{
  "d_expert": 112,
  "activation": "swiglu",
  "moe_layers": [0, 2, 4, 6, 8],
  "lr_router": 0.000794,
  "n_head": 12,
  "init": "normal",
  "lr": 0.00108,
  "beta1": 0.9,
  "batch_tokens": [65536, 131072, 262144, 524288],
  "doc_mask": true
}
Below are experts of layer 2 (counted from 0) of a mixture-of-experts language model. Rows are named router (the router's row for the expert) and show model dimensions 288-319. Each number is 50 + 12 x the weight over its row's rms, rounded and kept within 0 to 99.
After each expert's rows: a language model's description of what the expert responds to; "mostly gets" lists some tokens that are sent to it at least half of the time. This comes from a sample of Wikipedia text that the model never trained on.

# expert 9
router:46 37 42 48 27 42 47 56 77 39 47 40 61 46 50 46 46 67 44 21 57 36 40 33 51 56 55 36 35 42 52 28
Surnames and name fragments in cast, sports and results lists, e.g. Sharp-les, Marc-ink, Morris, Jim-mie, Smith.
mostly gets: "chel", "bach", "jan", "burn", " Jones", " Mans"

# expert 6
router:65 56 47 52 44 24 51 44 56 31 48 40 64 48 43 42 48 48 44 18 43 39 52 27 26 59 49 41 45 50 66 43
Place names, nationality adjectives and proper nouns after the, in, of, such as Carolina, Siberian, European, Soviet Union.
mostly gets: " Georgia", " South Carolina", " Greek", " Carolina", " Philadelphia", " European"

# expert 16
router:60 46 48 52 32 54 49 59 54 47 73 28 53 38 53 66 50 47 43 24 53 49 40 32 56 64 44 37 41 50 53 47
Decimal points and digits in coordinates and numeric table cells, e.g. the dot in 47.350°N, and comma separators in vote counts.
mostly gets: "- • Total: ", " Albums (", " al", "46", " ap", "a B"

# expert 13
router:50 52 54 55 19 42 44 39 54 25 63 60 48 52 50 67 46 51 43 14 32 55 58 47 48 68 63 31 28 55 45 49
Plural and abstract nouns and suffixes like -er, -ers, -ists, -ities, e.g. areas, services, employers, culture.
mostly gets: " areas", " artist", " forces", " services", " Company", "ities"

# expert 22
router:52 56 58 73 22 28 47 62 57 14 65 26 63 34 51 63 27 48 35 18 56 48 31 39 48 53 68 44 63 66 50 50
Prepositions and verb-ending combos after a verb or noun, e.g. looked to, aiming to, for the, from the, between.
mostly gets: " from the", " about", "ed to", " between", "ed by", "ed by the"

# expert 2
router:45 63 36 69 38 37 40 77 52 18 53 31 43 36 33 66 47 54 35 22 48 44 27 24 36 51 60 38 46 57 41 54
Word pieces right after a word's start, especially prefixes after un- or im-, like un-re-ported, un-se-ating, im-proper, stim-ulate.
mostly gets: "  -", "|---|---|---|---|---|---|---|---|---|---|---|---|", "- • Density: ", "- Years: Team /", "Personal information", "- Elevation: "

# expert 15
router:32 50 71 59 32 35 47 62 70 22 69 32 52 42 41 64 61 59 24 14 66 57 52 42 46 52 61 52 52 49 46 46
Forms of be and have, pronoun subjects and adverbs starting a predicate, such as is often, was, has been, currently.
mostly gets: " being", " He was", " has been", " It is", " are", " it"

# expert 0
router:53 42 50 64 14 43 41 40 55 23 74 54 60 44 45 59 54 47 59 24 52 52 27 38 60 62 66 40 16 51 47 53
Line breaks after article titles, short descriptions and list headings, plus common noun pieces in prose such as record, deck, champion.
mostly gets: " | Succeeded by", " | Pass", "|", "back", " card", " process"

# expert 1
router:47 56 50 71 33 43 46 54 66 28 54 37 61 45 59 64 43 47 34 32 49 42 30 48 42 59 64 46 47 54 60 54
Pipe separators and numbers inside statistics and election tables, plus "See also" headings and "may refer to:" in disambiguation pages.
mostly gets: "==See also==", " ×", "andidate | Votes |", " % | ±% |", "- List of", " km |"

# expert 26
router:55 58 37 61 39 34 53 54 76 33 49 39 52 46 53 43 49 50 35 30 52 52 36 18 52 60 57 34 47 46 50 51
The Candidate | Votes header of election tables, second pieces of names after L (L-al-ita), and year endings such as 024, 018.
mostly gets: "andidate | Votes |", " ×", "TF", "aks", " Mans", "MP"

# expert 31
router:50 61 36 60 34 33 44 65 67 19 41 41 66 35 44 55 42 60 44 18 54 50 45 41 31 66 63 41 16 57 67 56
Capital letters or first pieces starting a name, title or line, e.g. I in IEEE, the K in K-8, and "of H".
mostly gets: " of H", " of K", "Ch", " of D", " of L", " (S"

# expert 29
router:74 47 45 62 02 37 39 50 60 26 57 40 64 55 47 51 53 42 31 15 57 45 38 32 40 58 59 57 52 43 53 48
Three-digit number groups after a thousands comma or alone in vote tables (1,023, 866, 4,160), plus round numbers like 500 and million.
mostly gets: " million", "500", "partial", "800", "250", "100"

# expert 18
router:46 47 45 57 37 42 45 44 72 48 75 53 48 21 39 64 41 43 43 26 58 52 44 44 57 64 64 33 49 49 50 50
Infobox and section headings like ==History==, Personal information, coordinate symbols, plus month names in birth dates.
mostly gets: "==History==", "°E", "Personal information", "°N ", "- Kingdom: Animalia", "°W"

# expert 8
router:57 44 55 58 34 20 42 41 56 36 67 37 52 30 42 43 44 57 31 33 35 53 40 47 39 48 42 43 24 44 31 54
Last digits of years after a leading 1 or 2 (009, 875, 948), and time nouns after his, such as term, season, month.
mostly gets: "015", "006", "990", "979", "008", "011"

# expert 23
router:55 72 47 52 34 39 55 43 59 21 80 49 50 55 39 52 42 59 32 00 52 22 39 27 57 66 57 26 48 51 38 50
Hyphens and digits inside codes and abbreviations (HIV-1, SCD-10, OK–2), closing quotation marks in lists, and table cell separators.
mostly gets: "\"", "C ", "ST", "X", "D ", "ambod"

# expert 27
router:40 64 39 53 28 29 40 68 60 43 58 45 58 49 27 53 40 36 31 15 68 45 39 35 47 50 75 40 62 52 46 54
Articles, possessives and phrase openers starting a noun phrase in prose, such as the, a, his, their, another, In addition.
mostly gets: " of a", " In ", " his", " this", " their", " an"

# expert 7
router:59 49 51 53 51 11 49 62 59 20 53 44 52 45 39 58 70 36 38 25 47 40 42 28 41 57 56 28 22 49 61 38
Nouns and adjectives right after "the", such as time, fourth, local, Chairman, and infobox labels like "- Born:" or "Color".
mostly gets: "- Born: ", "|---|---|---|", "=", "|  | Democratic", "Personal details", "| Turnout"

# expert 12
router:38 59 30 65 37 35 45 64 56 42 45 38 54 32 51 49 49 41 40 24 52 56 50 29 56 39 69 39 43 56 52 49
First token of a new table row or bullet line after a line break, such as "| F", "- G", row numbers.
mostly gets: "  -", "|  |", "- List of", "The", "| S", "| M"